Experts of a small language model: 9 layers, 662M tokens.
Below are experts of layer 5 (counted from 0) of a mixture-of-experts language model. Rows are named router (the router's row for the expert), up (a neuron's input weights, with its number) and show model dimensions 0-255. Each number is 128 + 32 x the weight over its row's rms, rounded and kept within 0 to 255.
Before each expert's rows: "gets" lists some tokens that make up at least twice as much of what it gets as of all text. This comes from a sample of Wikipedia text that the model never trained on. Tokens count by the router's weight.

# expert 91
gets: " the", " The", "'", " his", "The", "s"
router [151 121 131 133 148 119 127  93 124 135 120 123 132 107 106 137 155 137 135 117 105  94 129 137 116 126 132 105 129 122 106 180 124 106 131 103 103 179 141 148  89 181 115 168 115 144 153 114 143 128 108 129 135 104 128 106 124  87 141 173  86 136 107 125 148 139 149 108 107 107 163  95 135 161 127 123 112 151 128 124 121 133 137 210 145 127 153 145 136 107 119  76 145 107 133  61 169 120 117 124 133 156 126 152 255  96 152 132 135 114 200 111 132 124 157 147 147 128 153 126 129 126 149 128 139 115 154 129 111 117 159 129  98 124 137 147 121 130 138 197 110 128 105 153 113 133 142  89 141 132 109 158 113 146 143 136 158 100 136 117 152 140 103 123 135 137 154 179 127 110  87 100 131 105 158 120 147 192  87 140 117 169 104  94 134 122 121 158 132 123 144 151 151 165 122 122 130 145 137  92 135 134  97 126 114 105   0 143 136 121 127 115 124 148 125 140 106 123 127 149 127 131 125 239  97 125 132 116 133 148 111 141 126 133 134 147 140  76 128 121 126 152 147 104 155 133 143 115   0 117 100 157 141  94 114 103]
up1 [178  89 109  90 125 140 126 133 126 136 159 163  68  98  85  66 104 165 127 141  97 135 138  91 124 111 132 184 135 133 156 136 111 148 208 116  90  60 119 139 119 107 129 106  92 140 148 130 159  92 112 127 141 152 106 113 137 100  91  95 166  96 107  58 177 128  66  99 109 135 123  88 100 137 117 183 141 112 136  93 117 125 121 114 155 129  76 143 148 147 189 160 173 109 164 140  84 127 140 159 112  85 125 145 115 162 103 165  86 102 163 145  90  96 112  79 125 126 101 149 139 144 146 179  97 132 138  48 100 191 132 173 115 169 146 171 157  84 116 124  94 114 148 118 135 182 132 172 117 143  92 194 136 104 202 165  76 183 108 120  60 182 141 122 134 125 114 102 162  99 107 124  55 105 128  87 110 129 169  87 108 114 129 135 120 134 177  53  69 144 149  90 171  64 133 140 116 153  96  78 106 140  93  73  85  95 158 152 197 149 102 110 128 193 155 122 125 119 128 141 108 133 134 114 109 180 106 185 184 166  85 149  91 179 156 101 151  99 168 104 125  97 157 172 147 131 184 101 135 113 141 143 156 125  64 148]
up2 [123 114 143 109 119 124 103 109 101 150 143 121  85 147 110 127 147 134 173 191 174 180 137  49  97 133 167 167 138 138 134 138  79  74 107  94 130 106 137 113  85 138  89 131 123 136 143 186 145 164  64  97  89 138 134 151 118  38 177 118 109 133 173 106 127 180  94 152 126 197 129 139  73 163 108 100 114 129 146 197 105 103 140 107 116 134 111 164  75  98 155 123 171 107 112 124 130 127 142 139 118 136 139 115 126 140 133 127 178 170 107 108  70 155 119 123 160  99 122 110 135 206  96 136 131 148 121 116 141 135 125 135 142 153  46 164 160  98  76 171 135 105 174 115 163 128 112 141 130 156  44  93 168  68  57 121 120 155 203 127 173  62 109 121  84 160 114 129 201  98 128  92 119  97 117 106 124 147 171 122 176  94  80  85  69 148 125 152 112 114 125  73 138 133  96  77 108 108 178  96 132  96 106 100 128 155 110  99 123 184 127 123 118 101 119 128 107 118 111 162  99 162  72 142 108 113  62 138 191 131  33  96 102 157 120  45 189 145 142 124 111 161 111 121 115 118 178 106 125 133 131 128 133 173 138 103]
up3 [170 161 137  75  95 138 107 152 110 186 170 139 180  69 122 164 153 120 164 122  94 150 148 145  43  82 126 169 125 158 117 147 113 190 185 116 136 121 156  97 125 141 120 103 185 147  68 141 165 110 138 130 130 148 105 106 125  95 106 135 114 185 123 176 118 153 157 126 119 125 131 156 142 111  89 165  97 124 166 127 132 118  92 127 125 108 134 144  96 157 137 144 144  82 150 161 114  41 191 188 129  19 154 129 125 122  75 126 117 123 135 158 149 107 143 150 157 158 136 112 149 110 142 176 106 156 182 102  84 151 136 147 132 165  91 145 145 118 119 129 101 163 174 113 132  95  99  98 157 132 130 176 206 127 142 169 120 152 167 113  78 151 142 145 104 102 164 147  78 124 125 139  58 140  70 106 131 122 149 139 195 168  90 104 126  93  90 133 120 128 158 106  88 120 120 145 156 185 140  73  56 104 160 157 137  74 144 130 115 136 115 110 117 141 149 124  91  80 108  95  87 114 169 131 163 127 135 117 226 131  85 181  73  84 110  84  63 101 133 162 200 141 139 199 116 111 158 124 114 115  94 139 145 122 135  57]

# expert 82
gets: " |", "|", "-", "=", " \"", ":"
router [113 174 144  82 149 149 147  92 123 124 150 116 121 142 129 150 138 105 146 123 138 101 132 117 112 123 110 145 115 164  97  44 139 140 115 186 169 134 113 126 121 147 109  68 149 154 131 120  76 178 122 117 105 135 149 101 144 184  99  39 176 132  91 149 154 128 115  95 138 146 122 145 171  99 150 167 105 101 124 152 174 144 147 138 174 133 127 155 187  71 123 127 122 130 116 131 119  77 144 128 120 145 145 128  85 129 131  75 122 104 123  95 168 166 192 125 140 118 154 116  88 111 132 147 123 156 137 119 135 123 126 157 159 142 125 116  97 110 135 117 124 142 148 102 162 117 113 122  66 132 167 151 150  77 118 172 130 139 101 106 119 140 144 104 109 120  97 113 107 122  96 109 150 111 164 142 132 189  94  98 116  80 119 183 186 111  82 167  77 169 119 119 154 224 170 145 149 136 162  82 153 174 116  68 170 106 255  74 143 156 115 145 138  93 134 101 124 121 160 172 159  81 127 255 140 133  90 151 115 134  93 107 119 147 124 150 110 126  88 118 102 116 143 102  75 116 165 118 120 153 162  99 115 122 113  80]
up0 [165 146 125 166  87 161 114  84 151 159  64  66  86 131 163  55 181 130 140 108 167 108 138 153 154  89 112 105 184 162  99 128 117 174 152  97 110 159 137 112 120 105 111 101  73 157 135 110 101 111 113 119  92 148 147 172 101 108  94 150 162 131 149 117 175 113 166  76 144 133  55 136 116 157  97  78  63 205  79 182 100 136 130 122  99 114 101 133 113 148 227 146 117 141 171  77  65 124 166 100  92 159 168 133 103 175 104 110 100  77 176 168 176  88 129 180 178  50 139 144 105 120 132 196 124 157 135 116 132 152 102 175 110 118 103 115  74  64 136 115 121 149 146 103 184 124 110  72  63  80 155 145 123 118 135  84 142 118 160 137 103 115  66 118 121 132 144 166 148 122 106  75 131 134 126 156  97 182  97 113 101 109 131  84 127 113 171 104 106  83 125 203 107 126  96 103  89 152 110 100  73 164 128 162 115 147 131 104  84 129 104 141  85 119 156 167  92  84 121 108 126 138 115 110 147 146 117 103 142 138 125  72  97 190 118 125  58 149 150 136 112 135  91 137 133  86 110 105 134 125 179 141 112  95 118 141]
up1 [167 149 162  80  92 179 111 119 127  84 101 115 115 176 129 144 150 150 152 116 107 115 164 150 132 118 114 141 180 160 118 141 104 178 116 150 121 149 162 131 157 135  58 143 105 117 109 104  96  97 148  96 118 156 174 141 130 112 105 116 125 184  98 154 189 139 155 120 106 135  83 177 147 174 130  89  83 118  64 177 117 154 133 121  89 155 131 156 153 164 145 187  96 136 198  92 103  82 168  69 134 128 165 101 118 128 117 131  66  98  96 185 111  96 156 142  94  68 158 109 157 160 141 126 111 183 141 115 108 137 112 180 109 158 124 150  84 168 135 166 161 160 187 144 201  84 102  98 126 145 209 124 108 126 166 169 140 162 145 159 103 178  94 106 116 104 124 180  36 104 109 103  89 145  76 152  90 208 117  84  79 140 221 101 132 185 117 204 156 106  46 144 121 131  62 110 112 152 139 105 107 133 123 150 128 122 132 120 125  84 112 119  86 103 132 153 132 112 119 154  93 148 103 132 150 124 156 111 151 109 119  82 126 119 124 113 131 138 148 100 123 100 171 184 103  94  95  55 139 123 156 130 102  81 145 129]
up2 [171 110 129  89 176 113 127 123 173 142  92  94 148 155  63 110 116 126  89  83 162 130  87 155 108 125 111 147 160 137 131 127 126 109 200 155 184 127 144 120 130 136  80 100 143 122 126  80 167 110 100 133 147 163 126 158 206 120 184 150 176 149 160  95 138  80 130 137 199 146 147 119 116 128 116 192 172 182 173 133 130  74 131 154 183 114 134 228  60 114 106 105 124 157 126 147 101 102  70 127 142 122  82 114 110 160 116 135 121  53 110 160 128 167 100 131 156  43  74 128 120 119  96 145 115 105 170 123 136 156 108  90 168 122 144 152 120 114 147 165 150 118 115 112 104  77 112  60  82  78 120 118 145 138 171 128 155 136 186 134 168 141 168 116  59 201 131  95  96 117 173 140 142 128 175 123 190 156 137 137 100 101 154 127 167  98 106 135 119 122 115 116 128 127  93 150 195 181 155 103 113 122 136 110 128 143 146  92  92  92 114 156  59 163 157 140 131 137 130 152 114 134 203 136 151 177  99  99  98 137  69 140 116 157 152 173  95 202 118 161 122 184 136 121 103 162 122 144 120  89  68 135 102 113 140 189]

# expert 59
gets: " |", ";", "6", "5", "4", "3"
router [ 90 156 109 139 108 105 153 135 139 149 131 135  56 146 132 125 150 116 139 140 103 183 115 134 139 171 119  73 120  75 122 128 126 119 168 166  97 101 128  95 105 103 116 106  92  66 155  93 146 206 128 158 119 118 121  77 130 159 138 165 148 117  93 120 130  94 198 103  61 128 175 100 152 140 181 158 187 111 115 147 148  91 180 177  65  93  72 118 120  89  95 105 142 100 142 123 128 147 143 148 137 123  93 109  72 128  79 165 134 129 114 149 122  89 139 112 206 130 173 146 128  78 109 112 156 149 117 100 146 153 146 134 140 121 213 156 143  82 112 189 131 126  83 117  78 149 106 134 108 104 118 109 180 129 173  31 129  70 134 134 128 143 127 156 143 129  83 172  78 136  95 115 151 147 133 138  66 149  95 119 154 127 112  81  15 157 116 132 124 151 141  90 171  91 151 108 129 125 142 130  82 192 103 167 127 119 218  80 133 146 135 139 141 175 161  98  81 168 146 173 131 142 155  56 107 165  66 166 130 140 169 134  85 108 101 158 154 111 112 141 100 125 101 177 156 139 169 125  77 141 138 123 116 117 160 107]
up0 [147 154 125 165  91 134 101  52 137  64  93  57 120 143 123 148 142 114 100 126 145 116 150 159 145  76 145 144 113 142  67 143 138 144 237 103 158  88 128 159 115  87 152  96 172 131  76 136  94 143 164 124 130 127 156 158 143 120  99 151 119 131 115 169 118 112 129 113 118 135 132 100 168  60 144 147 100 195 140 159  93 126 172 115 176 173  93 198 119 105 138 171 166 143 127 129 100 139 126 148  84 118 115 132 145 123 153 127 181 109 130 153 177 145  63 146 105 140 128  89 125  90  99 127  79 101  75 146 138 182 136 116  95  70 144 104 101 107 139  90 128 109 137 124 129 162 117 112  74 145 139 118 112 171  78  85 178 102  72  88  83 141 168 139 116 178 182 144 105 174 117  94 134 138  84 131 138 151 107 102 116 129 148 101 115 135 124 160 112  91 169 102 147 112 121 158 128  98 200 142  67 127  77 155 138  76 134 131 106 119  77  71 108 103 161  94 111 113 139 163 127 178  83  85  55 202  83 159 147 115 135  96  81 147 130  97  96 208 152 185 142 161 117 188 129 130 156 182 133 159 144 124  82 102  78 166]
up1 [141 136 169  87  97 108 130 114 158 155 103 187 151 136  93 141 162 135 151  85 135 131 168 114 165 125 115 138  50 106 113 126 174 180 178 102 161 138 163 158 129 116 102 164 115 125 131  90 137 203 102  97 146 127  85 136 175 147 140 163 136 183 189 106 164  88 145 157 128  90 140 131 159  77 152 137  54  62 121 148 181 122 101 145 129 127 139 117 111  99 151  99  88 118 121 104 166 180 126  59 142  83 113 166  75 124  86 178 141  66 159 183 153 127  99  94 121 183 137 126 196 158 121 101  89  87 194 211 135 165  85 130 109  93 148 131 128 155 131 136 191 144 143 202 106 115 157 120 113 178 106 133 107 139 134 121 153  85 115  72 143 165 137 105  90 164 114 141  92 159 117 141 137 153 122  96 101 155 122 143 121 146 149 103  72 130  84 142 170 107 128 117 154 152 156 178 175 153 186 160  83 121 148 127 144  90 169 108 144  78 137 162 105 152 207 143 123  93 196 110  68 112 162 138 150 175 116 109 168 100 113 122 131 116 143  90 156  97 109 152 138 192  75 128 130 113 172  88 148 106 119 115  97 155  93  83]
up2 [109 122 161 167 133 200 112 134 121 115 154  86  89 143  66 141 162  80 142 132 145 119 160 112  69  92  86 122 113 125 128 162 128 102 171 128 130 150  76 150 194 132 150  99 153 136  95 108  98 165 144 113 130 155 132 120 106 142 178  98 143 156 157 129 147 185 164 106 106 156 122  70 145  67 123 206 158 130 103 160 167 114 132  87 154 202 112 149 138 197 108  80  93 142 117 202  81 108 148 131 170 116 175 110  50 161  98 162 118  88 106 162 186 102 125 108 115 137 185 108 102  75 157 142 120 146 102 147 105 166  79 116  78 176 180 162 111  69 117 196  93 119 116 151 113 140 150  63 126 127  99  85  85 112 101 123 128 128 120 163 129 138 141 144 127 124 137  96 107 144 113 102 142 194  90  88  99 177 157 117 160 121 106  84 107 101 124 139  85  94 162 131 167 113 169 148 131 114 110  86  28 140  97 164  96 105 148 115  77 141 118 191 147 135 163 126  80 100 143 157 126 151 133  74 111 161  91 154 126 167 111 149 122 136 140 139 132  99  91 132 182 177 120 153 140 146 178 117 135 211  99 123  81 143 159 165]

# expert 49
gets: "-", "–", " as", "|", " United", " un"
router [181 123 124 140 111 133  94 121 125 156 156 137 135  93 181  69 134 114 127 127 232 147 133 149 131 117 112 111 165  97 175   0 114 106 115 127 108 153 149 104  85 186 194 166 117 180  88 108 143 116 139 112 150 116 150  92 131 108 124 103 109 142 166 111 110 204 127 110 128 109 139 143 120 176 105 105 168 153 165 141 138 145 114 148 131 163 166 115 135 142 160 127 140 177 139 111 118 176 110 119 144  63 181 101   0 135 109 166 131 158 140 149 145  96 151 143 133 151 200 113 150 133 125  92 137  88 144 132 132 140 142 136 124 143 143 123 116 107 121 173 124 121 165 153 168 136 149 100 109 119 111 166 151 138 154 127 131 137 121 141 132 129 100  98 149 123 184 137 112 139 166 148 109  96  78 156 112 116 130 124  77 128 144  77  98 129 129  91 126  91 126 127 121 196 148 118  75 120 123 116 170  62  99 122 159 126  89 220 137 131 131 123 149 141  93 148 120 131 159 117 138 148 142 153 125 122 138 119 108  94 155 149 124 125 135 155 128 151 124 124 189 151 129 170 153 124 123 113 237 156 112  50 172 131 102 152]
up0 [156 124 145 116 151 112 111  88 187 166 149 153 171 147  85 153  87 109 146 104 137 168  97 111  87  38 123  83  83 112 128 121  73 113 156 126 181  76  89  80 111 142 129 128 139 115 173  95 188 138 115 157  99 144 142 219 164 135 148 166 140 120 167  57 127 137 105 102 130 128 126 108  85 105 119 120 130 120 156 179 109 152 156 123 168 151 126 176 134 102 160 154 155 144 131 134 142 113  62  78 153 122 163 111  90 138 125 136  70 152 200 119 130 145 134 108 133  92 150  82 125 178 135 105 117  98 161 136 159 149 165 154 123 105 159 139 145 155 197 147 149  81 162 211 223 119 106  68 117 176 112  89 102 162  90 161 143  70  71 126 165 194 130  98  55 159 116  78 130 163  71 115  99 111 142  88 153 140 131  65 137 145 100 114 124 126 140 117 108  94 148 141 123 116 124 143 115 113 144 147 132 141 156 118 113 126 121 113 145 116 135 141 122 146 131 115 130 104  99 209  32 152 116 149 110 115 105 129 157 158 103  48  93 159 176 121 139 183 134 151 126 179 102 160 127 160 152 100 146  65 160 116 148 158 167  92]
up1 [171 115 127 109 117 126  48 179 147  88 113 128  88 144  70  90 134 201 113  46 126 188 133 157  99 159 124 158 157 117  82 140  91 109 142 215 143 142 162 163 126 120 139 123  84 120  31 119 129 159 153 154 118 144 154  93  93 114 150 121 110  98  90 162  85 177 200 116 143  54 146 141 105 147 115 191 127 170  79 126 209 135 112 161 147 117 132 156 141 167 144 104 164 115 149 208  84 145 190 142 125 138 112 154 124 184 132 104 100 155 163 129 134 123 103 128 142  95 137 126 133 147 129  88 106 173  85 150 121 140 142  64 109 173 141 172 133 125 150 103 143  92 142 130 146 112 143  45 124 139  97 116 159  95 131 166 148 175 101  94 129 101 128 113 153  44 129 120  63 142  90 128 124 109 175 151 121 177 127 147 111 134 120 127 137  95 140 106 122  48 130  83 161 109 187 144 111 142 111  87 142  46 164 133 132  87  92 165  99  88  87 126 124 130 133 170 104 108 123 148 107 143 101 116  93 113 152 125 171 135 146 117 113 123 131 138 173 138  85 189 178 135 133  84  84 151 145 115 159 153 128  86 179  83 147 124]
up2 [174 126 157 142 142 149  76  82 102 139 169 150 172 197 120 156  97  76  93  96 125 141 119 110 105  40  80 131  83 118 131 136 113 124 144 165 120 104 138  78 143 109 112 112 142 111 124 154 160  95  91 154  72 207 168 117 141  98 128  89 115 134 161  98 110 157 170 136  94 158 115 173 155 102 112 166 150  63 100 188 108 108 189 138  82 130 167 154 166 118 111 141 122 136 130 135 143 119 126 159  97 130 128 117 139 141  36 200 101 157 106 153 159 143 111 155  98 170 175 121 114 164 132 158 142 136 141 196 117 142 151 180 143 157 117 130 117 129 139 134 174  94 125 176 187 132  61 124 142 114 111 123  99 104  88 164 191 148 138 107 187 130 185 126 157 144 177 132  57 149 127 112 133 108 102  96  92 145 128 123 120 129 152  79  87 171 149 105 155 135  74 123  96 128 176 190 120 124 148 130  91 112 140 153 141 104 175 125 187 128 104  37  79 143  98 144 151 132 106 180 111 151 147 138 104 116  84 108 152 148 101 122 108 121 156 148  80 126 165  63 153 131 134 179 140 146 109  39 146  86  79 134 129  99 203 168]

# expert 69
gets: "t", "3", "ed", " at", "2", "d"
router [160 121  85 114 104  99 120 162 115 119 137 134 143 127 147 142 106 171 176  89 136 127  95 164  82 138 179 108 188 167 135 144 114  86 116 139  83 150 134 129 156 121 101 164  98 134  68 139  84 116 164 144 111 161 116 161 136 137 111 121 195 154 174 138 121 105 167  88 132 142  93 105  86 171 116 120 120 108 165 123 138 144 130 157  68 173 194 208 131 103 181 142 167 110 105  70 111 110 160 103 178 129 139  96  88 113 133 165  95 111 117 125 115 119 137 122 127 103  95  92 132  98  46 100 124 172 112 129 131 104 234 115 169 138  77  68 142 139 183 155 103 116 189 119 159 111 126 126 108 169  88  76 158 147 109 203 175 166 158 105 133 123 165 141 116 184 117 197 143 142 123 134 131 169 139 123 153 148 123 132 169 187  76 111 145 161 128 239 151 139 136  95 103 112  72 128 148 166 101 169 126 198 140 121 141 159 108  88 171 142 120  89 160 174 175  78 132  50 125 146 191 129  96 116 125  77 128 135 147 134 145 133  89 130  97 103 158  95 146  96 190  83 103 133 144 120 125  86 109 137 111 123 141  98 161 154]
up0 [142 107 147 153 145 133 104  71 110 135 120 109 106 121 116  77 112  99 170  67 100 184 134 130 159 162 135 176 170 149 146 120  72 115 176 150 157 156 150 170 131  98 120 120  10 165 120 112 133 104 117 138 105 170 132 149 135 136 125 142  86 139 131 107 109 113 144 144 146 137  67 159 136 132 107 160 125 128  88 126 108 137  93 140 122 134 146 132 155 128 123 141 155 196 143  99 118  47 125  94  72  98 125 123 121 153  71 206 108  98 159 124 130 165 156 108 106 158 126 127  90 207 168 134  98 125 140 111 140 167 106 103 139 146 162 133  80 149 125 125 141  47 107  93 109 153 150  98 153  94 127 130 165  94 130 170  82 125 110 110 106 240 113 162  64 148 114 141 168 124 150 116 138  91  98 140 117 163 194  84 158 186 123  92 131 144 167 172 155 121 163 169 131 125 118 121 203 185 137 123  47 180 148 115 103 171 141  98  90 127 135 100 126 143 168 139 178  67 148 127 146 133 151 136  72  98 172 174 115 188 143 123  82 148 146 156 180 108  83  97 148  98 178 147 118 120  97  77 142  85 135 169 166 156 182 122]
up1 [126 118 101 134 105 106  97 133 150 116 129 163 137 128  90 165 135 104 113 143  95 126 112 135  88  94 119  49  92 139 148 135 142 139 118  92 144 195 100 107 113  95  97 116 119 155 101  99 153  90  79 120 163 161 128  90 199 133 144 122 195 137 145 177 143  72 155  94 160 157  85 126 124 159 163 132  49 167 126 101 137  89  57  97 179 172 117 112 132 108 130  96  93 155  93  99 139  83 109 107 168  55 119 106 121 185  91 133  97 141 128 188 107 110 102 112 144 162 170 125 177  96  65 128 137 127 166 171 127 154 128  92 166  91 159 136 155 147 140 129 179 150 152 189 144 103 188 145  94 116  69  75 137 141 117 169 151 153  87  31 179 165 149 131 127 122 121  69 111 170 132 155 194 119 160 111 149 151  92 131 111 188 131  63 124 157  94 117  86 127  72 145  85 147  98 144 132 133 215  92 117 100 145 159 127 121 150  98 120 124  90  84 150 141 144 100 103  68 162 153 136 145 138 121 167 108 126 166 141 154 124 101  99 130 136  71 141 127 145 126  96 165 171 194 202 168 126 103 110 125 113  99 130  70 144 140]
up2 [165  94 134  67 105  99 132 116 149 156 150  35 114 179  82 139 116 173 134 117 119 167 148 113 152 114 120 133 122 106  86 120  81 184 157 136 143 161 109 169 192 135 126  54 159  93 122  99 136 152  98  86  68 159  98 125 178 130  93 163 108 143 116 120 106 189 127 113  73 115 104  92 164 102 192 133 133 126 166 101 157 121 124 159 152 120  98 100 143 107 179 145 184 147 124 174 118  89 158 128 160 107 139 138 129 152  98  78  85  73 202 166 123  60 111  73 133 103 117  99 136 156 119  73 105 141 149 103  48 117 112 188 117 184 146 162 139 107 160  99 111 136 129  92  94 110 182 109 115 108 144 151 134 132 129 133 159 165 145  88 123 219 113 146 156 165 147 145  92  83 138 141 105 107 144 155  70 148 145 168 116 114  92 128 129 153 143 131 136  96 151 146  76  99 140 118 138 114 131  65  51  80 166 147 132 105 153 148 162 144  96 115 128 121  99 145 163 102 144 114  68 177 187 153 114  90 141  67 165 149 147 167 161 111 168 141 137 125 119 129 183  78 124 141 126 147 144  84 134  91 171  98 162 103  68  61]

# expert 61
gets: "0", "9", "1", "8", "5", "2"
router [142 132  90 147 133 130 194 139 109 155 133 178 133  98 131 113 129 170  57 143 124 140  95 152 135 189 160  76 128 143 172  89 138 125  97 196  88 159 172 108  93 103 146 194 149 120 131 159 111 153 128 118 143  74 155 108  63 158 116 135  98 169 127 135 143 120 120 113 102 116 159 167 113 155 113 161 148 127 115 130  66 195 121 162 107 100 159 127 152 160  83 118 110 113 117  80  71 170 124 171 137  85 158 145 139  95 206 133 143 147 121  55 107 154 140 124  99 107 103 133 120  86 110 119 144 141 101 102 170  87 156 121 108 135 130 100 210 136 147  98 136 161 174 116  66 119 138 108 132 100 163  94 105 117 143  97  64 143 147 126  82  96 148  83 179 161 127 141 165 124 173 163 170 137 168 144 123  91 156 137 146 106 194 119 175 158  84 165 124 132 108  82 140 178 168 108  98 137  97 185  95 130 129  63 139 104  84 197  95 107 199 120 152  83 158  87 150 144 155 134 165  70  77  84 146  80 146 109 129 118 150 165 176 101 155 162 107 111  95 111 123  64 162  89 117 112 133 111  88  48 121 139 164  75 109 114]
up0 [194  86 121 146 165 210 151 129 162  82 114 107 110 123  85 110 153 134 143 127 108 134 248  86 152 121 101 118 144 105 142 147 151 110 120 110 122 112  41 111 166 161 117 130 103 190 157 178 129  70 111 129  91 178 184 123 133 103 100 140 213 161 162 138 181 102 150 109 173 135 142 107 116  97 146 120 161  89 118 110 143 106  84  98 118 147  66 105  86 149 163 122 118 129 153 172 148 179 151 148 109 169 126 134 163 181 134 110  98 110 131 158 137 162 169 161  81 137 103 160 131 172 112 138  96 118 113 100  80 100  49 169  91 154 144 186 119 106 158 134 135 120 102 182 184 106 156 180 165 132  94 110 187 150 117 131 162 185  85 116 144 100  86 169 102  32 134 171 110 122 114  87 148 179 186 130 121 140 149 132 151 167 126 132 134 110 146 125 169 148  89 164 127 147 168 154 159 149 108 107 109 115 111 103 101 128 109 137 111 120 140 165 128 100 153 129  90 104 175 116 136 155 141 123  82 162 139 124 120 152 116 139 149 164 104 138  90  87  97 150 139 139 194 158 126 143 169 145 136 125  65 112 139 156  25 104]
up1 [152 140 105  79 166 143  98 100 148 116 138 139  88 186 109 121 188 116 150  62  87 105 145 116 215  85 137 157 166 132  43 192 145 132 143 139 132 116 107 123 167 123  95 109 138 151 115 132 101  83 122 101 118 161 100 109 133 122 119  81 168 128 184 108 198 140 136 139 121  85 201  83 124 186  91 128 162 137 106  91 141 143 143 136 106 146 119 141 114 107  99 165 108 154 167 138  54 104 126 118 154 178 152 184  87 170 122 169 132  68 155  89 139  70 152  77 118 130 148 129 128 115 158 125  97 111 131  93 136  87 145 112  91 134 130 122 137 123  84 159 111 101 108 165 164 177 175 101 132 193 126 159 123 174 111 107  82 177 105 132 110 130 118 129  67 147 191  87 116 171 137 138 129 155 137 120 135 154 130 152 141  88 101  97 125 128 120 114 107 131 102  98 163  60 175 131 171 196 115 152 101 127  36 102  14 155 110 107 148  57 150  91 145 106  98 129 106 159 138 171 102 142 151 134 171  73 114 126 142 110  87 138  74 115 140 116 117 129 140 156 114  92 175 139  92 152  95 112 209 161 119 150 105  97 140 117]
up2 [139  64 103  90 198  62 100 109 159  94 115  54 100  99 114 144 174 174  96  93 118 124  95  65 138 131 122 154  95 182 155 136 113  87 144 120 134 122 141 140 111 102 138 112 107 129 113 116 131 141 109 120  56 212 146 134 164 126  91  82 131 109 161  99 110 146 118 111 154  93 152  69 165 144 116 149 173 212 170  79 146 153 178 100 161 107 162 181 139  88 104 210 115  93 159 134 148  91 144  80 125 153 143 135 127 175 144  70  76 126 125 128 128 149 120 141  97 119 118 162 141  85 156 116 105 109 127  79 110 160 108  75 120 116 130 139 122 173 104 145 123 113  91 162 121  63 169  87 143 115  98 163 159 176 139 150 107 112  98  98 140 181 100 156 136 158 164  84 183 158 114 138 116 122 132 142 165 126 187  55 147 123 135  95 178 128 144  79 173 189  97 111  88 105 153 116 107 181 199 146  51 164  80  98 115 139 134 134 104 173 120 119 136 117 156 140  98 143 159 113 122 164 109 100  96 156 143 170 186 122  83 159 122 151 200 161 119  83 111 152 166 145  85 111 105 145 126  89 152 133 103 127 129 104  91 171]

# expert 75
gets: "-", " by", "°", " with", " from", " after"
router [135 166 140 153  76 123  99  58  95 144 120 150 108 135  65 122 144  78 110 148 125 138 173 148 134 158  73 147 137 106 109  73 124  94 201 126  89 115 156 128 110 195 113 136  59 115 101 140  94 136 147 117  96 159  91 110 121 101 110 156 182 132 155 133 119 245 130  96 134 128 147 156  91 153  96 131 187 182  90  95 176 137 137 113  93 155  86 114 112 141 140  96 185 132  93 152  89 152 157 125 134 158 202 109 102 174 115 132 140 165 123  89 135  52 111 149 103 108 196 124 163 133 103 127 114  76 103 106  83 116 195 106 148 114 164 109  77 143 114 159 170  84 132 162 169 135  67 120 111  97 170 128 102 119 135 116 154 132 157 105 136  88 120  93 161  82 179 114  76 133  93 109 144  90 147 109  44 151 119  91  79 127 149 111 158 116 110 186 118  95 153 148 110 143 155  86 136 126  81  75  97 124 139 149 132 174 111 122 132 149 136 112 144  99 141 118 107 159  77 108 112 167 136 108 130 169 103 128 145  39 162  96 127 136 107  78 169 103 146 114 122 174 146 241 129 103 134 127 177 143 156 142 134 152  97 135]
up0 [138  98 136 134  85 101 111 114 127  62 169 118 110 156  58 146 159 118 145 105 119 167 134 105 128 145 147  94 183 151  84 135 173 157 100 181 160  82  66 165 112 128 102 104 100 144 116 138 107 155 136 136 100 113 134 154 142 117 125 157 149 112 107  85 125  98 163 153  94 104 133  64 142  53  72 103 159 175  95 243 111  77 167 114 100 190  88 100 174 165 140 144 150  96  98 143 107 136 153 191 163  87 116  98 140 204 109  89 132 142 116 127 127  79 156 123 172 131 132 164 187 158 151 133  96 184 120 143 118 112 133 173  97 132 140 112 116 135 146 136 138 169 205 173 150  82  73 129 162 124 131 160 117 167 118 115 183 129 137 110 129 167 128  35 163  66 213 135 138 131  76 109 132 114 163 124 158 135 185 111  73 113 115 147 115  69 132 177 118 160 139 109 137 102 139  92 119 110  92 142  67 112  70 168  97  97 154 145 134  61 139 161 137 110 125 150 139 111  94 150 106 129 152 111 111 141 144 112 167  81 117 116  96  88  98 116 184 135 156 160 165 142 156 175 135 113 135 108 169 115  94 115  90 146 169 104]
up1 [152 123 136 104 114 204 112 101 152  82  69 117 137 156 100 159 123 151 124  74  86 142 167 131 205 145 149 171 158  78  77 113 118 155 141  99  91  72 165 160  90 138 119 102 117 134 116 116 127 113 142 139 163 142 102 173 142 116 173 102 166 140 120 155 159 106 192 116 137 176 156 179  95  76 130  92  84 125 114 167 103  80 116 154 111 128 140 171 155 176 119 146 104  99 169 151 188 167 129 178 146 134 127 169 136 116 100 139 124  96 155 198 151 155 123 116 139  83 170 163 177 119 192 152  77 128 155 162 163 105 114 149 142 102 191 110  82  84 137 156 152 159 181  90 154 144 101 160 104 107 134 101 134 111 159 154 148 136 116  45 100  98  96 111  81 113 118 136 117 122  87  98 110 167  90  52 133 180 140 137 143 107  75 116 110 165 145 103 111 117 172  99 106 152  51 103 102 116 104 136 136  94  81 181 155 140 184 143 140 104  69  75 163 139 227 134 137 135 163 174  98 130 135 175 152 106 179 130 102 170 115  73 137 151 115 175 113 129 155 154 152 157 163 126 133 109 100  77 147 139 106 139 186 151 157 155]
up2 [140 149 121 110 162  69 114  96 114 113 113 121  90 135 145 132 194 103 124  75 104 189 172 103 107 170 105 168 182 115 137 137 177 100 120  89 100 105 126 140 102 117  91 100 110 118 146 102 139 154 110 179 113 158  46 127 173  81 113 106 129 165 161 136 152 135 151  85 192  81 114 118 161 122 107 135 125 196 148 133 126  92 172  81 115  90 142  98  95 133 150  69 143 131 145  79 134  36 141 122 168 188 108 126 135 136 147 141 151 157 124 142  65  61 105 139 163 134 153 152 155 100 120 101 109 135  73 112  60 155 145 121  94 127 142 122 104  95 124 110 183 105 175 153 168 132 124 142 141 110 139 116 172  86 149 187 133 122 106 115 120 129 104 154 101  72 118 143 122  93 153 138 159  96 148 162  99 140 171  89 116 123 114 148 108 103 148  83 138 145 189  77  87 169 138  71 123  81 142  54 122 160 146  83 136 188 115 144 161 109 128  84 109  79  96 150 155 137  93  93  63 143 117  61  78  89 141 156 170  53 100 111 113 115 131 130 132 147 176 175 124 101 155 102 110  77 131  89 191 180 171 142 178 112  84 158]